config.yaml
d_model: 192
routed_scale: 2.29
balance_bias: false
router_bias: true
head_dim: 32
norm: "rmsnorm"
norm_place: "pre"
tie_embeddings: false
init: "uniform"
lr_mult_down: 2.0
lr_head: 0.0121
warmup_steps: 50
schedule: "wsd"
final_lr_fraction: 0.05
seq_len: 1024
Below are experts of layer 4 (counted from 0) of a mixture-of-experts language model. Rows are named router (the router's row for the expert), gate (a neuron's input weights, with its number), up (a neuron's input weights, with its number), down (a neuron's output weights, with its number) and show model dimensions 0-191. Each number is 200 + 30 x the weight over its row's rms, rounded and kept within 0 to 999.
Before each expert's rows: "comes before" lists some tokens at least twice as common just after its tokens as in all text; "gets" lists some tokens that make up at least twice as much of what it gets as of all text. This comes from a sample of Wikipedia text that the model never trained on. Tokens count by the router's weight.

# expert 18
comes before: "\n", " ", " 0", " —", " 1", " 2"
gets: " |", ";", ")", ",", "),", " /"
router,213,188,168,221,194,206,158,194,186,164,171,154,248,210,188,161,136,224,184,229,207,240,168,170,240,171,166,136,205,175,214,188,210,155,252,184,181,197,175,158,235,196,181,150,229,190,175,158,220,246,220,215,223,238,221,237,159,217,234,244,210,259,202,214,195,177,186,253,205,152,216,201,222,206,188,167,234,211,195,182,171,211,217,245,193,219,222,194,169,144,231,170,217,228,230,183,198,237,226,153,165,260,233,159,219,235,206,205,170,180,222,212,173,181,160,182,243,229,252,218,202,156,207,192,177,247,142,197,231,238,168,211,222,192,200,173,212,181,231,194,243,163,243,161,167,231,266,215,195,220,224,237,166,187,222,220,205,226,129,197,223,180,174,242,211,217,254,179,252,181,194,199,213,168,198,184,189,165,238,239,219,179,196,133,198,160,180,242,165,187,223,218
gate0,193,202,259,230,173,197,215,219,156,218,183,232,177,197,168,218,193,241,185,185,219,170,162,204,221,197,203,138,203,218,202,212,200,195,172,192,195,141,243,180,244,168,211,196,199,249,180,183,208,208,183,191,154,187,196,210,142,194,211,219,211,195,167,246,216,194,209,190,226,164,164,231,239,194,263,149,171,186,174,211,225,160,217,244,139,242,256,143,190,217,177,167,166,237,245,205,238,210,230,172,198,220,210,246,181,220,213,190,191,200,193,203,192,196,139,172,180,188,167,160,183,114,185,249,168,226,199,261,181,187,167,228,209,210,208,226,250,222,158,263,223,220,194,240,160,252,147,216,215,162,209,276,196,160,167,177,239,205,193,212,211,212,207,214,245,186,186,222,210,227,182,245,181,229,202,228,250,241,141,205,199,185,164,149,181,230,211,173,182,161,245,212
up0,228,233,183,202,174,223,194,195,242,181,236,168,182,210,210,174,224,189,212,224,203,259,224,199,138,227,198,242,227,165,157,176,202,197,237,205,193,263,175,225,174,236,181,259,193,173,229,239,176,192,237,209,254,202,180,188,229,240,178,218,229,224,229,150,191,174,181,207,220,222,211,192,189,169,131,253,230,227,222,154,180,242,177,149,259,182,132,220,167,187,231,221,201,199,149,211,191,154,213,191,203,186,218,171,214,176,171,207,204,255,221,172,219,201,238,187,215,183,185,239,213,239,227,154,237,227,220,181,166,178,261,212,187,215,190,174,140,239,273,160,175,211,210,155,219,143,244,169,190,227,183,160,183,182,185,209,179,164,234,168,182,179,167,192,174,216,199,167,159,202,227,180,218,211,197,136,163,205,224,189,193,203,225,242,205,171,184,258,209,264,157,198
down0,169,212,213,207,202,160,212,189,162,153,198,181,180,167,156,191,230,211,167,179,186,204,237,202,207,270,220,175,217,172,227,167,179,236,181,159,199,188,217,223,217,144,228,212,158,220,195,174,200,209,202,200,170,197,189,235,190,200,189,236,162,197,224,207,215,146,211,203,209,215,211,262,191,153,203,185,181,177,186,211,276,220,239,261,179,196,222,191,224,174,205,213,231,305,220,223,205,184,285,196,250,217,272,187,195,190,117,165,183,212,179,198,247,234,194,202,217,161,155,222,194,152,209,225,164,206,174,214,185,220,159,181,203,188,225,217,193,214,177,219,150,212,184,195,180,207,213,241,205,176,165,216,192,207,139,189,216,188,156,287,188,174,173,193,171,213,160,136,218,236,220,248,238,215,209,205,222,238,137,244,185,179,172,164,217,203,217,162,202,212,198,242

# expert 20
comes before: "-", "|", "\n", "The", "In", "="
gets: "\n", "==", "===", "\n ", " ==", " \""
router,148,190,233,175,185,225,232,216,195,212,187,201,217,232,181,225,161,228,240,232,171,196,269,193,189,244,179,219,204,186,216,199,160,186,171,185,223,170,178,195,206,202,188,223,248,149,204,237,186,234,234,230,152,162,173,251,152,205,241,193,230,207,249,175,244,167,233,224,224,231,230,167,141,208,238,183,225,167,186,192,204,202,230,231,166,240,234,205,195,220,219,189,257,171,185,188,199,224,183,251,257,161,240,174,222,211,213,241,247,180,228,192,256,157,160,195,167,253,231,223,149,240,187,160,168,143,245,149,230,153,213,202,164,187,199,223,189,184,221,254,196,193,187,156,233,198,172,211,237,205,213,232,222,180,209,190,170,216,227,229,203,228,194,202,261,194,139,187,229,195,147,229,209,186,220,200,226,171,199,175,235,181,241,154,140,167,175,217,163,240,202,179
gate1,162,256,252,206,184,155,229,212,250,170,163,199,214,167,175,206,220,187,209,191,237,210,144,268,198,252,224,204,150,223,201,208,245,217,214,147,177,144,180,175,192,231,246,212,191,127,239,217,180,208,192,208,133,230,180,125,227,296,149,181,193,195,196,177,202,200,199,224,197,281,183,189,155,175,218,218,157,162,249,202,228,223,236,219,214,206,153,199,198,190,202,167,218,212,148,232,194,187,208,201,183,199,174,192,142,263,216,228,190,187,186,184,178,212,167,234,232,165,200,221,211,238,198,177,183,191,210,223,247,226,236,207,170,184,211,230,170,206,203,233,150,198,190,190,230,227,210,188,203,192,233,191,171,200,221,215,236,218,183,183,192,141,197,220,209,226,118,182,205,164,216,189,171,159,241,188,229,186,160,227,187,192,230,200,180,249,218,160,193,231,192,177
up1,198,180,195,140,209,233,170,223,232,216,189,271,181,217,191,178,186,195,141,193,228,204,186,169,136,224,296,199,195,184,139,176,218,165,199,190,157,194,221,197,188,206,172,236,218,199,196,204,197,226,227,209,206,168,172,201,160,266,187,272,220,165,178,231,201,224,217,199,184,253,190,222,194,234,223,186,160,172,220,229,226,231,209,187,125,238,210,184,154,206,181,166,211,180,214,236,179,250,199,134,213,151,164,238,236,209,202,183,210,184,213,198,206,166,210,172,157,167,153,220,162,222,190,242,254,206,205,166,203,231,198,201,157,184,163,198,168,217,192,250,146,186,176,186,191,192,228,152,205,216,189,219,195,172,244,218,206,166,182,219,205,206,193,223,171,186,198,128,202,226,180,169,181,223,223,231,215,226,132,225,225,179,251,141,213,247,171,142,177,186,215,230
down1,199,211,241,218,182,212,131,241,203,238,223,205,186,219,203,214,201,175,229,172,221,157,183,176,217,285,241,231,232,246,198,154,123,164,165,173,184,204,185,134,132,168,226,178,181,192,196,205,202,165,173,192,173,241,191,207,204,200,215,251,175,227,166,183,204,189,239,216,185,152,182,251,219,248,235,210,163,221,188,191,189,188,186,211,192,199,201,287,204,217,214,187,226,240,204,133,220,198,187,240,199,191,199,218,189,239,265,200,196,214,250,183,186,180,208,142,148,148,210,214,209,235,221,207,168,186,203,221,189,194,185,142,183,221,230,213,164,186,210,183,221,240,232,140,141,252,160,214,232,152,191,216,238,215,224,188,173,255,191,180,200,230,177,196,220,211,176,184,203,241,188,220,196,132,207,204,182,231,181,248,191,175,232,211,217,179,224,219,158,156,231,230

# expert 4
comes before: " ", "\n", " 0", " —", " 1", " 2"
gets: " |", "|", "-", ";", ":", "."
router,192,148,170,227,249,177,170,212,148,175,179,184,267,227,179,167,173,187,194,231,241,247,198,168,195,175,180,170,204,184,228,173,243,184,225,187,155,195,218,176,217,205,192,185,251,187,164,130,229,226,195,240,264,238,198,237,203,217,195,257,214,248,209,172,216,174,176,250,180,165,237,175,180,230,209,159,209,215,183,180,177,184,254,226,183,200,193,217,147,138,218,194,189,249,249,179,208,236,221,169,171,220,213,173,196,234,189,219,158,189,209,167,177,175,176,207,265,220,249,194,230,178,210,193,196,215,144,195,250,222,194,172,228,189,197,175,227,188,225,203,237,181,269,208,208,227,234,238,207,232,233,232,173,213,217,223,151,202,139,190,187,176,157,252,223,213,250,212,239,216,211,197,194,176,194,160,208,167,217,229,227,171,187,137,226,165,167,233,141,218,223,228
gate1,169,215,176,232,175,208,222,204,163,191,183,240,175,196,238,217,175,220,219,169,225,185,167,228,199,228,164,191,237,185,208,179,226,212,273,145,259,182,190,178,155,211,191,249,222,229,244,219,192,124,140,250,227,201,246,189,167,144,171,209,219,165,254,203,170,227,174,182,199,212,194,204,181,172,210,235,184,143,207,204,263,163,174,198,194,174,192,137,203,206,204,196,211,181,230,212,208,195,189,179,205,163,193,179,168,229,246,176,280,224,224,146,197,146,253,210,164,217,149,235,177,251,206,239,200,188,223,194,179,218,201,171,258,234,188,199,184,178,190,214,214,166,198,235,143,167,186,254,188,177,252,228,216,203,210,251,221,203,211,175,190,206,228,194,208,229,239,215,206,189,217,236,166,233,207,110,162,206,177,206,180,234,188,231,207,208,201,215,160,210,146,233
up1,250,230,268,146,186,206,169,178,177,230,184,250,186,213,216,198,183,182,184,178,213,197,180,209,213,202,160,191,206,181,142,194,174,206,154,182,159,219,191,210,213,163,151,194,221,194,212,218,152,184,228,229,156,171,189,168,144,179,238,253,222,221,198,185,194,178,203,225,193,186,225,187,199,201,191,171,219,226,165,223,217,254,182,129,188,220,217,191,215,222,178,198,178,216,242,202,181,193,184,291,171,204,207,212,252,221,169,262,225,191,191,237,243,203,285,191,246,199,193,152,223,220,217,148,171,221,227,239,210,201,227,193,224,217,136,281,215,199,180,206,248,241,196,159,193,151,200,229,208,258,259,229,219,199,166,197,235,182,224,207,183,180,249,221,219,197,217,226,207,211,227,228,190,189,147,258,193,183,187,161,229,166,184,167,257,179,210,211,190,175,231,148
down1,189,268,264,216,227,206,202,188,167,203,191,202,176,192,184,200,201,162,198,178,248,204,166,252,199,225,180,219,206,164,144,187,234,247,159,177,204,186,213,218,261,206,209,270,258,181,187,227,198,200,195,210,173,168,279,204,180,181,223,229,248,193,206,127,163,223,183,236,223,236,150,217,170,138,186,209,167,183,221,232,236,203,214,208,184,205,170,198,252,174,188,119,195,239,193,233,186,172,211,253,191,199,232,176,230,213,180,231,202,169,171,188,210,197,192,195,242,198,149,148,207,234,208,183,117,194,239,193,236,156,182,177,192,239,159,247,192,203,207,171,255,201,190,186,176,190,213,171,162,205,234,214,203,231,164,213,212,206,206,221,223,174,201,200,220,195,180,161,247,232,196,188,160,215,141,229,231,206,164,166,216,203,217,198,225,155,262,207,209,202,231,135

# expert 12
comes before: "\n", " The", " In", " He", " It", "-"
gets: "-", ".", "\n", "s.", "|", ")."
router,167,255,202,190,201,190,156,206,198,216,200,213,162,222,205,143,234,203,245,197,200,179,216,160,244,185,213,266,166,181,207,186,226,175,182,150,193,190,179,242,190,232,154,230,205,154,222,207,186,236,221,200,217,176,127,171,212,177,248,230,200,188,246,213,239,185,204,211,217,146,167,198,152,210,239,204,214,193,168,190,252,161,258,198,203,199,267,251,220,191,240,179,201,162,236,168,191,227,169,232,167,198,258,225,161,204,205,247,168,137,228,193,234,235,230,187,259,265,219,201,217,178,193,162,177,187,218,220,207,175,233,154,184,181,248,226,225,224,206,170,188,232,201,203,177,187,186,221,211,219,227,227,175,217,149,190,164,230,225,186,162,242,194,187,233,272,197,167,183,191,232,204,187,142,209,212,183,145,222,215,182,209,139,171,180,200,187,170,143,240,233,190
gate2,180,187,212,217,233,204,209,221,195,229,203,190,157,210,143,204,200,173,168,217,245,205,186,220,231,222,202,246,212,175,224,190,233,248,185,196,218,166,209,224,263,234,172,197,214,258,181,184,168,190,231,184,215,238,207,212,266,200,176,192,180,218,230,188,225,178,170,228,134,222,163,247,177,147,182,209,128,232,224,207,171,233,172,143,206,191,219,209,191,229,189,223,214,167,172,191,223,218,211,188,232,159,180,197,203,258,184,210,183,230,229,201,199,141,194,176,212,212,166,173,156,178,204,218,199,191,178,209,213,197,229,226,279,195,188,257,174,188,211,189,243,194,174,199,196,200,202,177,179,192,206,276,222,213,231,214,165,176,147,244,112,146,161,178,197,201,201,244,199,171,215,177,157,268,132,170,269,206,201,165,200,222,191,202,203,126,258,241,210,212,196,199
up2,141,199,205,156,267,249,156,172,205,179,145,210,253,201,231,196,184,171,235,215,203,120,184,213,218,218,248,171,192,171,233,146,162,192,235,233,191,202,197,233,169,206,203,151,187,210,245,207,143,205,205,209,180,223,224,150,185,186,190,223,209,191,217,190,177,212,230,218,212,174,210,166,217,214,205,212,214,175,199,212,218,223,220,229,183,226,166,193,188,185,210,186,183,234,202,176,206,197,178,194,220,188,188,235,203,171,178,181,248,261,157,290,211,194,182,218,216,233,206,154,227,208,155,187,153,221,237,201,169,203,242,216,147,222,173,144,173,175,223,168,210,193,199,192,187,161,172,244,176,186,191,149,145,206,215,177,216,218,252,190,256,214,228,213,126,166,200,244,190,246,155,237,158,177,268,210,154,197,198,218,167,171,238,183,170,209,148,176,219,184,152,239
down2,168,150,140,232,257,217,144,182,210,185,154,207,185,192,165,183,199,170,216,242,204,188,153,203,228,178,216,235,198,221,223,137,223,208,155,178,162,163,241,214,223,224,214,206,220,265,236,185,176,192,178,207,169,183,194,173,227,193,177,211,147,226,206,221,165,188,184,182,151,204,197,242,188,159,227,296,141,199,184,201,165,260,173,162,164,224,206,188,241,224,219,207,214,218,183,165,225,208,200,220,232,120,251,189,179,196,189,253,223,212,175,221,190,175,154,192,190,159,198,178,176,208,209,229,169,235,146,269,184,206,217,217,217,169,194,207,196,193,167,236,208,167,199,179,144,248,177,226,201,211,214,289,166,187,223,213,196,220,199,222,223,183,159,215,200,211,194,193,151,168,189,219,161,211,213,189,252,190,224,207,184,217,191,240,214,174,210,204,188,177,129,255